From a checkpoint of a small mixture-of-experts model trained on Wikipedia.
Size: 11 layers, vocabulary 2048, 13M parameters.
Experts: 32 experts in each of 6 layers, 2 picks a token.
Training: a variant of Muon for the experts, 3576 steps.
Below are experts of layer 2 (counted from 0) of a mixture-of-experts language model. Rows are named router (the router's row for the expert), down (a neuron's output weights, with its number) and show model dimensions 0-159. Each number is 128 + 32 x the weight over its row's rms, rounded and kept within 0 to 255. Numbers have three digits each.
Before each expert's rows: a language model's description of what the expert responds to. This comes from a sample of Wikipedia text that the model never trained on.

# expert 5
Description: Sentence-final periods before a new line or sentence, plus prepositions and verbs like after, over, against, include, be, won, and %.
router:082167084118152153120127092111138085191108137113144088086131103090085113057114129132102113111190149111131095105117089108123101154145130164181112131120178114093115108140169119123157087154131118113152091151137184109091145049141135060118131118136144159114065088114122140151128117157144197133105163130101207107172101156133107179150118171155195207121121140153111123161109154125144125121060132133069143181134109188163140135121133121123117103150143128138148075125216102111147119022089106
down2:120146205104078125105123126070124132116176143152163188134165131164118174158103070134080163147138114109141109160080078150191113129141169120099120087197124159107112142100101126098094091161073169160138076122134126177140075099146082090116186115109162138166073142206093090157133191120141166118148065135152118122167133162142168168117112099100094122168070077132123109116182087172170165141124174108075108144110101085082121082089111131133083122165139127144117137133147088160115109130136162
down3:159156062121145125135115146091180120104075138177095139066100102118154123089139072104128138111146136109170191118109177150127122155130129068112174107161103129117148128130095172134119120137123173122129172166119105128113127115069145181161212111091114110105113087139074150171113083082116151103131163139102144176132143112139120149185144108133160056147130094108096119137155223184158099157215107134089117165125072107170080144119105146133128142123104131153163064089137047098161179137113126
down4:147129139089130181146109149116112101161217077164159153127067156160106118125118101153128185113148089091117174131114107136158180129131132128114090110148128089137144092104183105134147138147138109135072130127130130136116108090092068139168140133141176185128166142096129082072103121147098130123173166097138159127111046114100115173176154115202066052122164175079170085158122140101159185050125138123124158082093139133123173173128060178144114137172105126090139071118162122126091106137141134
down5:170131144112158119144120156158103108191101119125154159121098095103117094119201090118115125106078097180149085173164137134118139049110119107047106197111137174136176155121168163128148140135100129115073148132153101190134076121144071187129119141145160112190192088142123126104139111129070161154118148084146117088130109132145106158119156115146172158099099144121156065087101120149153107118174120133148072082100071146132140044155068105128098143149133142125087133156142178148107137158207085
down6:115014049080074158134144194071149143056091153126097176165096111106131108097092112141131079087148125155177101127092151123133173089202086084148152162129121117138137112084120123132196179092123133162155151105101122139122169126054094155133134152137113130128135120133129130110121210126116178077134129175189110174115114116112118121142143082107113142081145169198162140143092182151170138125116095169141123131086090120076105153136111150120135122141139140109095116130117165189133161146147123
down7:154106109154139094118119087124078161103082115164122168140102124149051087090116144135154072125105102175128171105106119090088116212126094134137058147102089153075182166148091150093103085159075107120162120109121082139082155146142099130145111140126090179114151147147165178059207151097108122135162153150137140077173105136135087097063144124145106107167155127121108089135139138177202145087117149110100131137102199114122133153171140160151165110100136156175110150119174153165115102198153115
down8:124157125128173143131116159098097097137153110070145186127116161114146114176161145151134124082154150122111134165168098088124197087135079131141113135097161093081138121125087138139147123125093205145174208102127159076097164098183120142184115123117163129115129162082169089100158181133135122074167095144103180093170062159132134105135167170151119082137140157165102170100165157109150120095120117058116162079070105079111158105169119063115100115101150119059133143119149180071082123138123148
down9:107146159104084159132167151097148125110057167133084127134194133123079145090128081156122103119126161119098110155176131104138129180129115120120140121157105097136123130186140160100142062174125137127141092147178100103108136200136153109114142071129095136210114126105131083163111140128071139063134116090159148127116157049101144140131227194114088103167080195105116111157121156100144162132084137163109126110157110129144093153089104163133177080103167109147072181132150136102113123145193071
down10:126097129123152163158182195183085171060187119170164128112084180207187158138155143124089181144094117099148139108139083115186134169103135150124128135146111081116100138147124158135075191182130154129102098083163159149093089099133122155142118091117199157068113145153173132139104053092124138163075134132082154092147089080110130109065117126088128115144131114116135140082178104141139145155123081072152146124153122097127162156135084145084101138111131092117127103137144076120106089201136133
down11:136146109165129102124159148118128173137126145086222122105142117135172166085137188144165105156100129097093105133159115048127141155078145101110136145127137140137159098087187094113074157145169095046079100078131158185113147133153073194144155140137067105145141061150170159132086184093075164090156136156112139126084097125111080180154142126112141083111091135132106070172124114105191150147126114155112129129089196129115156108103159167120112123146084129137161126091140159126153128116122051
down12:115093207078099094110125121066184181133177103109128109147097103139143109119157053094164112183129144108120123097094121139126117151104128196162192108101111048114133095120150133142085148132150169153139135091103175113127099091164123129114111097114074160128129067121099115113137159172133101143141151134175123174152148172083137133051091118130125175159128119143185131110070092087129111176142124149174199123113160102190124111121157114136064140088186192101097203132112105145160114131135121
down13:114185133094101132128050127099074192145121090129144106136122067132123139062151145187160185157091104180125178112103202189152111078100098076137139116086177151119094132125114118162112153179164139131110094139131084148065171150119137123184165130102096126094134133121180134093119127127148135135150090136129118075143129055151162111138147172121186102130088125165132154081146163144129100061154105146134197146114160123085110089144132136146153100093076099147117105078191106146148117087167173
down14:128200090078090167100116129144145182167148139051183164115139150171164169124141076071144137146061106107153134146085110121130098095156098162111143137135129064167150126130168119163189113130130138161153129181108081111104133166110122139165094123088184081143129165062172096117092054178115140113115105148142075154068131037134153116098182141129061119117092085165127158141150125143130172150114156112162145153154147119140144143098134135098128066130169125122157082096167094142089109153119112
down15:050114172172161112164129166161098114168198086139107142099125051129163169133107100080093130162094158134126122125118103148184150166123137093126158084134126140148116158177112155125109093080105181118125098163147097142115123111109094102108134118134151150142170119093174163166172108106115167177108179141116149150106123079070157129070142063146114084140117157138135040119153138191162131109114107088161130097085093154159078181110128109199129107067130146120153151182137171116057087135107139
down16:157069107151137130133146167095112082130138129129105135118184136184129122104144116143120135121120146195153162148178121135175067077165074127111138088158141137097053116121134178162205106108150135118195140109089123120137207175166158146131118168152104182166123092139165091151085121081188119086155083128064101044119189160113087167099090163140135104094092124118074150127124108123117115141173082133122087098110102151125145107163123119150140184145070128084109148095124144086143129175091135
down17:107165153132145138113086092125134176096168109064152173164105127134108137131155112117102103081146147148086150107149075067159133125123129108142117119136105089139115143175189129201121154164168119113182159143137135155087141153135160075117166176048152144073155113092145113080088183149160137121161110130145148147090057088159139104169077187123149118123136097158105130125127115124062104089072164079141121172172151123169182099154173202145157117134102114115085095046130102152088101115121090
down18:118199107146115119124109100125124131152078160048118104170115130168191115080175201125144083115118131097128112128120097129166183171121166074121155192142122097154120135123109149103120095122191129118222143149089144168151156170132091150123133174148155147140133073168110114119105146115147066176118113130129115156123116073092135113164107196115125077127168044087118103149164122082103121105186099122094193138132106111097127162115134096084156102120033092130162147134178115114124109133119138
down19:145113154144126086099118153046123153147151106110091170114134061096132145118102101164155131084162140130110152210074186119138172119162163098159164053160099141157144162122081185136138186058103072139127140125144136153091126060124152091130085155137164105171127116115090110127137137107170132160122162147101124141145099206144099131162136095119150162138142112097103139109084074122108107100109136160175152098161109118136074097129145087220104092184108102144151165169160100167100114091136073
down20:131210187127159089100123068118146147072083115121164142100124138091094172088158078140185129142130121119115132092144082065129136139182100089113133142133084133157155181153066191106121137163137160099131125112101091116133134138191155152131144164086184128088076089146107126104089127122121095178077114136082104178130087147086159139128165136138118203217150144082146163154144096107124066183120136135087122106107140148168137125097105166125090139119125110137197145052142113115127123160154162
down21:132173111065090149127119183125114127132110169106139181158089113113130169161153103121151141117124129106177150146171082130179154094187120122110151102110090115129195135114153087158156160124159116165158170169136139142154196072130120073112124078132139144113104146072210064105114077125168148096160160141174069109143127121145068132133106062094082111096148136130125178135116110114161124119121154167147140129136126107129118149043124109092219155088139059105099093141131158098101140057165116
down22:111125148143099146133162089053141110119181154102175136103123089177112140129120066102142122180150093179159222148126113219100154115097153180168150173151123142094155120172098106145093107116056132118146115112127136150142108089170136161092143147048051159164125158160067139160092119140168204102115107121118149097151071102110146176130149115100095114123148093117097125107110090120135120146121149113152103127148189139107075125102135121090192090149110065199109141114127113092148120137131154
down23:102100126111130140180105086069160182113139126098147115094118163116122144070153166112173100168126085122129103100162098136079114164154119127072177146125140100139164133107139143148125128108108110117094167122102110114141105125145188119145164163108068092088176150095153106116111117164189097096189173096150079194158126110147158110117069144161119147170187157137106068095140114110095118157129205191094163127111090154170082132095050112111048129157149113102186162108130104174170151120094158
down24:082114121090110118072114186133123139214106139058119176109151124127161075143099105152116127124147125086141133127111082139116178118136123146110132152169111133160153173147180170124122134162185143140186123154120186052200079108148125136091153145111109187179141103120111121135069076098087099070123158126175181057133110096180113110167170099138130116118089168164100119166145143190171083153169114138091113102105103130134110111162136073135108103092163107106148145095118106049141170129118134
down25:124169075152100176130115129171108068039110116088110157129064139163168137152199100155147120111094139122166152169133151078118074158070089115138147117121118124124116141112125144156099113137142200125101127131145176139098116145149110147193164094121131153140171086134172141172112108089080120092113112098185145138096090123143171174156159107157135109118156134146128101159138206090098109151150149186153206101158086060090082142113140140126084116160125072089118077154126058124114096180136127
down26:147140114138101109155133184141186126168127162139129164095146108108149157114089145097102086141102118117172149077072130159173164109170150127129173162139124174102078156090157169130123219115131117108120167132056085164183094111102121086156113097145150098117074123179161123198106109135169108180108061155136123137146141135084066139113176146106116159063059128173145089126086125127170137126136099107139116121136103138069055131130131120193112090162089183088138149159112141124127076128143077
down27:174129070170099135112144113072100132183138094135106105121107118150136117126067133155185128109106166167057187123169185142113146143182122089109131178083149132146151109233181061165101193125068116135144124088138187107118122154091118097123180111112143146105163064168114084097163122084139129133124135118120068106159130136119146117092115076080158105170164109115081146130146067110108163109154155146154114127156109106118162101176128155194113127125125104113108153085170125093172171098102132
down28:147130115111095148121088136064126127083161131150168076128089105067108096119126104168122121136172115134144134111134120091094172113131139129093130139101065118110180134083174109152124146114117127164129108072125086151131087136056209144083138167129156083099116164143099176155118125200161114177146098176117130117169172026127124091171084112157094095100179174188099112123154115161168144191121107112144171100115174128074161140156149157158127166124183105122125144155137064151083102138158095
down29:105092173163142155087089074143131083150119123176136210148116101158115072183159115100107133118188157148069172090145113090160074112117118088120088170183153132087106166150149130144193157114141124092133075140197139121125089114159120152137184134131114195135107119137125131119098078141139145193106139142180156115150143136080074099134191119132146155127115076167123104138104151116117072121105149110169177051170170117108120058114139111143080119111131145157139106072145093061121105114143149

# expert 11
Description: Plural -s ending nouns (voters, seats, events), plus people words like women, children, men and the verbs is, was, are, were.
router:070185138150106102073091109108143133172139146176118136139102062150126113107135091135101126148102100151104048114089123151092119140083135109139165130133149178145177183105161179190112084145121199124147103208225174128123092084132166081113064120123117095105111121167118156117120171163133144128104156099074154089098195132122111142140129154135157122148121132126100092178160135129169117106123125088129174147073132116127115156125117083104151094118100170208105139198140062157113113102123133
down1:171139120142156165095181120149110172155127131091146190101122138166106098147097143135064157216105067135137128139158142156114170126174103098107124127058159081131101135220119121104091062139159138149151087119127112089105095121169136167139115087119137141108086134132163085153148123154091197086149118140102092155105102119116226119120103149127098135134114093123135122179147169165130120181140107132110101180194082101115133137141108156069090114137145137107054152103141108095095117205093091
down2:115121171139107118127135125191170161098108069057146151179213083101115133148139167141068173130155117121075109112125147166172114106117140130157131095143136162092105128153115120125119140105176058121089079139115087130121119087172110101127128099106102084154093189114143133133101158125152081085117108066128129110184159153094134176123208145122159059171131164060151138145104112153123155144213086189120116126077127123131067152083154147173123164094118130174146178137106101135123090142101139
down3:120141139177127077140101117148171123157101140109154177144121133123145158105143168131159073090168129133118122128138110150128127113107144094145124098136095132099128082074114129160077121111107147099161085100082212150144176201093121134046142195106125114093096124188159135109120083157136183116143160078126152153142086082106165068120213139115181058135164116038141158101096085098151159136135144139131145110121144161101147125140133119091144138123148134209094141137060069123144119119201119
down4:157092130116138165173190091068129082131138066121071124179163108112112107095178177109120123134128120161098161045118116152070104147120120122085145122140095109153123163121113152150176199125115175109145200186115140167154126188127089111125103094117134129147126120157110086110129146141071093151121148097144179112095125069168129090101146123139101101110064142141093110197116118146135127123161191210113143122101130188049108170146132161161137114158128081140136179134121126153078119106111066
down5:117161084112107117061114117128162139090089131072125114131052152140149120120101069133141121161152159077158117180128083165095178079072088121161192139108122138101120099125160091146168121153149159086104163131192145158143189148173089053154089127098121126092117116178140175120158111122144189174141135116122096196088114152067160136133151155150147116151163132096107106102098173173142151165148133108092127109161096122090097139108107159139141197132166117071094187118122149058144124099167095
down6:127122123166194112131143137116114212115105117094106124151103081119150113155118108122104045154131106099103143133142177143151098073100131085055155086092086147122178075121124126106130132150103099108128133130091130127169087112099131142160110083123168135075092134131115159113080109122146139097100167145142140116077181140153179169162206107078148081106089075174136150136159202113122128132131101159162135171139099125135179099153144127142169142210106131138171116154102087160084209074184159
down7:140131140138180144144083126142142130158147092097129164134097109166111170117131141146110084113097113124122074126167120091158126128117098162109145156102128063086180138185203121164114102080133133140131101089175154114125127091114128145147161105149203115115154199130185088134241130181062166193092099162100091194091145064090133126091100151084084091119161119182127095107151145128148064110147184128117123145155118113139105127140121129087085099153145114079172125101156121116115168087098143
down8:113149150138140162147133167134151147111160129174062081212100168123097120079139133108151115184144124121116113107156155096152122110120159130149116103161101136157107073178123117119135176158110121158112140172097093155080179128097124135145138137131119132130189082025078129130131138150139135110175127173119114123104162112098092105157140129168081178150139118116077085101202206139065114166205096119119076185140099115083118043114133099103118134174117113143128080073161084145129105133107174
down9:123186173094166110108130085119118112133143106091150096151150165106129136103175088131127093122100107116137123125172140084131110143144102108137160126121113122115091113139088169115108124138111164105198161168106197122134121024114083119128132153096090112159066116113156102165127177195083174128145139231103152184187124115137134150203145138065122132170105088161089122154107098131160132163166093090115078110181118128198131142097090082126162089093128160125116145144089088113146181151092093
down10:106126159087121083113131172148119103090194140159113135147171102123120120098141129136150135144118128082119197148147107138199127114156144086054063128188122147143144101105152117173105089114140185126172124169196125108124095049086062148150142131130116179125107159166119161084101126155104112104129135141152100133094123085107100169114142125098106128093136118137047127170146114209173134120161110094151103100134163085104106158140105165137160182100074149116148112130136024130151163197081125
down11:159124116063175137112130177131126202118138123159184132105151114135158158132152122132111112122167119162094058113129044138182128052147148109128155190092127132156126118129087099104068109152152146055113100100160115136077112176168109207164120151177095132077135188049092146156077072149081121138120143147162119150120161171085171135156089161110095104126150126144070107116118096173131142101115093144179096108119104113155128147106137075157137120158106115174182124133147126127168135140068133
down12:069083116159153106149087168184130120159142117141126127121088101169118143089156099087167143148147132060132138139154095101119131133101131155147157172125077137079097180144146136149129103153193122168119142148144080134099143182108110136129144120163155151125121169141133137066129056126139092083142058129111135131100141161134162089112150075085091209117105147167120164173115079127122230122102076107112190137095130164156166128091125088133130125161121151150050139180047101082086162139137134
down13:246123138056080101130161120185071167152142105145123070116123138139102146126136125154146118063143122136141136166150151159115132088094137215068134129150112176153161156095102103108115113119108152122118099130104120198098094066123110105168131140089114130109066113135209160082117155123114107144159107108139110104126163117133137150139096141181128174118140126150121135116140198163164129135134127088120128057179150160137071094103092125096151161197154181073135112104080179099113092146111116
down14:138113174102178124135081174152113114093134076083142054184097164130176087166136147133125085072136130086130080125103129145203155101163069129083100154132129074121130142091131191176180178084125097162181151094134125111078188135192125130084170119096131162090124189102128121116116129105136136140149088141176127095177138149149123101131104117133112160152150094117108110086118162142133204129090098164093138101049180175131141100099175116131126135132135085134131087121073112180116158122146141
down15:131102138083141182118147095102067063080100168123118182173130141094148119139136094195144155128159115098125161138122098123164140170148171170095094146106141114190153084134144065106164105090122125115127178113146170068118102098102171099080125110097130074144120114151178149158120163162157097105108141106089119133096090106145126171106162133138150060066155114068128131142154072151132164142115077204128149111168186103098077128093146109143203164145103106138155159146089089118169199146126131
down16:117196099113126137071136150170038179099101149150147134147136136149170139126142145166115136147152109080170120174046149083153115108129162146143148160193150117147129112131132142159150091129102108159121099138091089134090127131126143134144091124082114107119129129172162112138110189186163058098124105126077170123175090151160102117133175116070162053142088161158103159104211146114100103061127091160123085127162104156139137117082153117066151109077114128077146134070184146120156137090166106
down17:105120156159103163149139156079128065179167175165099197127156014122109174099151120134140087133070167151136122195130134122091110114102052137087166128069160134146080159104110150139161121127174169143087154128102136137093084168106120180134069124122128159161169125097131100098140166137137120089106126118123109125090142108156097159119128163132142183200190121075095125174141111068124106154131120125136175108138115109136156097135126137126113125083131179053127157167130071070150122091149143
down18:177188111050116052128158132183138141145117123105185110094091134149118166092158129143089093116187129082138100170087179157081071117138102109117120154187159123167088142100152115124108131135125108120171103093129182124152054175157086113134106145120147156153132101149205145102194146154125153163170104151141119165093105073112155114138085103108148103174168119161135080092122104162089092109194117151135143080113147146106098159095111092130106156125115071096118133095123134092141130193153198
down19:148188137078093172174127145136154117159111120162057100136114144171122120123101053156113143143074108146121185101063113163139100147123142139210134111146126123160185183130135107118158176095058132117125108151131124197152094173120113147150100122123075119127103177125071157162115129099140103168142115151072080159164089144135178088126147133110190084146171119078106119142089077085102124180088114143154163128155077116147161139111209128087128126100121166055122127069094127145134126145122107
down20:138091179096095130095119083203105104135097128156174141112183140131163149127110159130165136124089121111130127147121061101118116157146139106111069117122121138189131186151135140138140138125141081165129163108113125148121124108120125122090084167153145173111118091089139112131144071116113056142129145127165171187157075157098143082096172128132086077183125132182095137118144034101136131156052098143144103139123161178184167151124151104099178114139201102144102092206098084176089156108118073
down21:059139162114082152094133165073137116106097159097131101080127170152145105117170190150184182135135108159133114167168119082167144135094124136149089077189097080129131149126158170171173164124096093129150059099102204150137119132118127129156104109141150130045146117085103140154141052115135070099096144090142112111181157117148156076155159175168110118144092130185115117108170088085105125071144150083155187105114090161132140108137124182163128113127105144140099126127150102158111074098140185
down22:076127102119092163172132166153100103182120091109139108133179156100101140146133111118131116098085133152119095158108144141143141096172136178115122050129145121136047058117078069107206118092137137103159144139141174143127125125176098172148140088121137164110134066168153094111087074171137153080133132169170188138131114138142157149130150096149141140090144182177136097130140164067145104137107120087078139119132163109140052182152150086133072158130108167094207144162095169116102076166121137
down23:173091149183143083099095210116123077115170104145150089121162106163082164163134092147170148122051174113102143141135110103157121187137085081109136123114122106184152122181164149146135121071162134093106091171127158159055169128102127124120148093085122111174096120087102143102112126164158147203088060117117122112203096100164143143151111112103129135137090134112070178179134120135116088150113122092120165142118118151133154150083095132130156107118213174142161145095112156151082101111069152
down24:123193116127094121170103128137180168141119167104158197161102147131151096095074123115109120128157172056126163129157093176177083091111116150108119085096180147102118173167123130111127113157106123161144104110115151144157066139088111134077146140090115165123125138135168077119086157125131173097076123077105103154135125110141123103131175120096103079172073131152116123136107148124121158158118140124180123111078165189180166123177081064099157098053122047141183155092128118156123139194150187
down25:150109059159139129110103166113174138166137111184126145136094129144083150055119117092110151108146133114134071169168133094145123143115175136090075145094100134064137116088132080169134132102114095109119126149173184137135119161139084120130180140201110181134135131093133198134140139098061136138083110142122135184145144189173108127186124123139143152119109080070139106128150133156154117145198080098129163125134144113136112118117106069230139104040124085133117121107167048120136129115142177
down26:068135137152109164124101109103089131159076084177124109152084145089127159162126171178182170114137153089157101136166130113080136158169102089130104125118087131112116131084140113153187051131136121128146137176105068129178098111153160154106142103105162160139126103110116127185115153142118095120074156150076131114144080082105068206092121145184109059058117153087165156168083125150111127152073144121146121153152080124209179122145147105161188133118104081158113142170149163118154152108094116
down27:097115129146108130077101170097093146129156148117177173170119142169127163083102108114169091100077103116119157108152100138130152137134131110095129106120163093069100096133097174130170080197092234079141106166087102088177092171109182137128152171092115117090124106150148114120142128144175113135151162135119101138070102121107177069164107189135102093138140196117100161130139199143143150128139115185144092070190100133114128134136148106117134085113131130123177178199123076111125093090088095
down28:141126128082169107162079184155169137148172089118169064142124134153150159085059152089184175096161189157107113153109097123124138087149090100159125143127153140162056152093104167078129141082082150131114121106124121121128108115120135088140087108201165196167178146128113128156112118103185140100149093136112123109155140140097167151150177055067119106151107124147103197119128158163127056120103063064119159155137146105190090097152102115136124124140087134135097128147162167073122140105121164

# expert 8
Description: Whole common nouns after the, a or his, such as success, time, site, area, building, plus suffix pieces -ly and -ce.
router:098141126118162148139167102129120139115106133153089078121118096112135090117110151079174124118133128112140175084056186108048114142111185135185125145140182108152123097074121163159182054154108184108142101154156122070096122080164164124119081107141192159117135131124097147135098089174154162109133117034093099089121150161137128103131147114096201144120141119152147138123089116110166153092130168114093146118079094202167168200124114106153103153184116092150141099190157152106103148113106114
down1:140152155173101135194079109105141113083088142163100179126085100149087157181067140143061172100089155128115097124077154082076150148157174099095100118175100133135133198148172120139134175149128142139163099132048133169161143125134129158096168076099122141062089135175173055150167143138138152121178075099202117137089131124142097122090107169116140185138103132103188154124169096135128089064114128182116106117136126140107104127113091126150146083141104170161107157138137116119124085168112112
down2:121111161114136107157080062189153170181094106149101187145093147135121139118166161078141107106162123166123213158100088088172107105133149149136180129112159087137103108133143136115107132120082134087095145135076130126121105174145120187177119132131151143116082101166172097163115112083131128146102107087158149125113114126168083093076139060124166138130140099127031116128103116105137152128198131162166083079096156120130094176161154055173145154145106152153098152180070151113130144182073149
down3:125149107109123171094157138080152149124108161119163119139180106162107073082168155092137168120124119093105183081129153129102119117159069074143140155086110026115129150080159123165157131079116157119164117179108152154111148114068104184146149134122073123159103144145123116058149157127141166140128120101114068147100084126154192202096100154126179151161165095116069119093176101126136136202139144178086190083144139092114154138115150099204099123081110112149133136133143128097133112143160085
down4:110129126100159153106121132079129112077122158126094094102089140179083163131141140171079096077136110164167170085074131111175128103098121093097055111100125097119088131116091190159145139117137135095176161106143131081173092118160223123106171119138173119120104161107169164088097141076096177138117151222062146131104121092143162181141115160150092123139127146081149150192160199111143120163113120137153132113130149132196192116106125114145115126130093130162133163138105079074124168116092108
down5:155081104120102094129090105170117137135154069146156140177076082087106125121103136112159117163143108103132116130199173136143143126141100128104187114111147152143128120108154103092141172087099148185185095082153146118121148142167139092159106120179115113101199131156140153141112065141115135126134130113184087112187125104062124129092143090140106075125078201150192108143090145179140141145115083179154148128205112125120093129101151140111119104138150163039123135073218071125104137129114076
down6:194140139168093093089121131134128107164119081076082144109107143180104149139129099134027144117136088126138149161116200113120167125127112143119072209088133125152090146170138115127127154173111050183109129133148158171151171167134081156133094145161106191106088164109100080132151116098093117118102130092130130120106169102137167116158189149112116148091123129148135173175128112164102141140130134126127163050105142167147097129105113191055107169110105058086155179098123110156110169111147080
down7:143130139106110211137175131152122069120136069175166180135132109132094148100077060144120104139081159149126107097105142130179103170172079114113166069067102132128116114130134136132057158153164171087104135158160140149100168131096101126160168130147125093179155083145100091119107127135138155134137154104062131081120146191176144097111058159136119126136142107110113129105101061090136163178102200152134055166163135120140128114112133124122124143196088153118115181181085170103137134107173089
down8:107132142108206139090146188112157173197151155109107180092155097075160128107120178093109099123116105111107100159144080215176099100124083127110129156143095156126168095124129178057131165113144166100146180166128084125128137052150091136086127092120160192110186117117123069149111112101150134113120118150164113137130109086132135144187139116111071110112125120124164118113078153134156147157109110093207068187110130112156190088080161164116167083099161120105127121101120080120139120165103137
down9:175155161149204155181127149090132106162115160117148151170096065114084097122095138170105137120141126089103107090130074103124188141146156148170088068071148184130126128184125113036118141078120153129155125129126128161130146061128089085119081150110150083181054135141154047158157104130147157210150129116128092101125134117139086106149139130114123107151164121103118152155137138103114125183180127120116089169176108105104099127067148073136136150155146123124141109159128170076100166129190157
down10:136153162180142108085111146122121148135096109142109107121144146121109103123094066120121201137129175144139129166162164136141106141109072073096116148088143116086109097141160079130109151146136190166051162145104169159172109153142135075134093121144157067062105122130175115163152163107060071108118087172088098103134159153117139097119138155171111182165150140157099150104074150154142133149112164108112133147147159145146206036136107085103113165107129179080103141125095149098115170190151060
down11:100143162122154086138108162078146119110146128112125148117124127116157097107146114065197151065198170149124163163093138160139131155063116154138166140157161149119113140141140158136171090138128088132145147096149140156161184129163096077123132145162149110111109133152114128128128165125122048118139081064151129077089136115115083152085063073144079114158135134136156112156108155045143097151128071096174111144053068127179136076097155094186139077165187108115150138186160167120178144142102126
down12:113126150162129100096201108190144132129167124126132128133103131062117117042151019199140050152144122104152155055136169155107103122131109136118183122144074161133138139119154174153132121107097163104124130170117137156138101107025125146152134105084110159106118099121125143115102138135117120121131124118142095081057188106146118131197124152146157163145115127150150156135109102189133140162138135177143138159070128104134114147158061220102069147152124157093145142108080138105112131146113113
down13:153129146155099123138068177166106161075095136171130158134107130140143084109112163145147066119142122132148096137071097128117129117162100146097152097092131137106137150152098137110186202149124167145094095164147077125184121106134048130114116181081168103102095174089090109121090099151173078102129178123131106135216064056121116112173203144154142130071167116116134176098109137174085076109095176126141099139149115099179114144114138133124099136149117167072144166114114175102121166178149149
down14:160134107181133082151066127112163104079110198079179107092099099187112137185160185148176140173174138101149167099091112126075095127165128120136095119097153160148137133097141126084092134154101145141106122167155112114128105119114122140069112187114122177154076126091133047127145124120163162144110102126090090155124176145093142190151153121116119188140071134110187097131111146114147150158173084106164127178127147104096149093137098090098191138078138134144146169087148064052095118166111125
down15:131124130126203149133109141188105160075177045122165100127195075171116128108173228092171141139119117105108109099162095092150128148080087158114141134170166080117132095168105145143131136102155100167090151117145132087178156087133125103138059166111110166180095145118123084210115105135133093080131136106103141165201075130120138124151095092125141109170143154201149066133095123134117137156112194144116088141098127123108112116129119156128150105124095091127115146127107086112104091195108149
down16:149113175153161102140085139178163141154130105052074074148184127115129136126110122089130096106122160126091137169123104160166124082120091123130159153102098149129143169138102105133143163126142158110168102200070177155080117088120160117121104087151107066189099139148176127104146138078134062164134136134112155175156134149087215075091124155091131093133124122057137092120155105126134103098131120119098159178156161101114127097204093074166063146104099183117168165121098160117163181149130137
down17:120103147111122167144149161175165121117148120133118127097133149138128135082083194050158112108129140160100124138132099090134122132127156109095169083086102134054165118115157210101102104154145140182143184127091145130085150111139120193074155062169143137094123170080141139120096055118146181106117074154123155122119091102106104187066122109108122153129082100178184105171144100145137127115129103137152162136168150138147123131195110148133123081124164091114068172113098202109117172178061142
down18:092106105173181147163098144136107140145080159091123107134128126137155073145140171211125124088139088124121157143066158106149128150156124093048170107087090137147117096158108129157100165129101150160083120140117172116167159068088167166139191145129145096127092125094175109113135083099154137170162219128130146080116085107103149155098200165158104137078109138098101121112143069133079138173126123144085112141183145078155126109110152139142174118116159097112112119151136130047079084192159143
down19:077118170094064106142126171192136030104131160077150124144127168113124075126101124182122118135110155119135112129133123166134130117139113051132135124154099126077112191116118124104099094115147113079182087146139109133140128159148146162095153131145167137136120159146128108072153205132123056201141111206084138118080127130106100141132152175154121132087111143141147164099133076145135124164159131111095157119113184112155103164117131117098078119140096110123167142179044194116201172158106087
down20:146123109128114094181075168144129161145106137137138133063187080052141130101136135145175147141124118096181149125095152154140078149081081161093134181129131164178120149121147115160165083155155113125075134073114164071085179150195162101205136091112081102126155122138161161130105156112191077129084112097155097090079198066107136073139114169108143132072118159143073135139136141107112152149120169111040110153111135099147120136124103143176144172143104110153147099093101164109143141148138121
down21:134148121066131163165149170111131138119102139123148114113130178104166132180105181119142135129115105132180154157151061152096106107117094183158178120052152150196129156192114125109172124090113101070085121127128103147123129131112101122171123133063103119163119126176179106110128168159119149109171096135185103159085153107048162111109118077158095134110077149161127092094154150168181065138075130136162142116187096121092113138152112057072144132098133118049093137141161144107193139111108128
down22:150125142175071100125071156174153131120119127129091154121084080102126149110120139102148092187103122165142164140110190112076072161143158132021115081175098109100096169084154164118118164126156114131125084046102141122119144155079198117113126197123120107138101207120138125153179128118127153158096172114118147151124174074162111181099159146106185108137135117080127111108160094148140123134130147159167142102086145120153075130113123181070146127099141125181125162155095118085071154169095130
down23:156173081129137135054112156164096133168087177140126105150107155073122132154146131113126074125135106060085119133122162121104120100158125127116182090157126111106139146131192087149161098086136058127066156129194124143076098102144162177138143159114126138065127144143155168151072138094126149146179127098205111172134115051139072165156215162081135125136147125129138159110132134168084100130091134131147126129143107166091135045151141088110156151105099099119102104126191131121108164105163187
down24:128114169076112186096151115130160087106139114105136114206115118136113124053132157084118152163132136151196137112179167176166134163153134185121144124111130129124161135092089087125094162062110120106072117057124162129112114133093102086120108167163120126186143075141140120147111127052162148106089123141124166120116116150109085148120134203100096103164158088117179117128137165153141085124148151166107093133130148075123151177142129155115179200124111088136050113170119048120103087155146187
down25:141077138100083096129150157148108091108146107087131124106128178214111157129080124184147158107172133152122134115170061138136155082108081127139175138150165174100181164172127095142103130107091183152196161128153160166152121157085145081116140082095135164157164114128156109128139076111140127120121114104107166089114138093082153137149071157132122123132040135094140193152157100121204110066155153077154127161141132094142145135037098129099121080127104129103097181138156159110133139106094074
down26:078171105159096130099131128086139150105129121172157084119113150153136090167098108163100140107099163109161155125088072143146133115174129148150122182124125136144074134142107104156164147152091097118065105128165124151059134128130119060129108128165078087113140144114111072109114125098163107189095146102093109082196137104143141110144151106153129178115104168151158155112157067132096112148175144113177132122058147156113130056188231137187105094097131086137127089203117171202125136151124145
down27:126111101129099089159119139133146149182116160103084155181083171103163155113035135176176101133132104065129144119167128159156084159181171130166050096132145116181088190130073106108154149141146139114140163163085073131136111106106173144083119146134131139097137128095152111085126060139111135108118150056142115131131158080190104113115159162052131138143147149119126130112134087154102094182174119166129094100109168109165151152126106122098148072088166063170110113155102125108182185155155125
down28:150096162163078096114015162123133110193160140114164066107153119134125132127101105118160090095142074063130123100154174132110113170156141156140124077117173122116147103111073147108156178108082164143147130142130160135153133162101124154128120129162122133116132131121146172136116129119138073192099176177150134135071065132071181135122128145110114117123112090101139174178132076105140095142217130127107083092146172133083186152127110136139093129135110154116149134187134066184088171126068075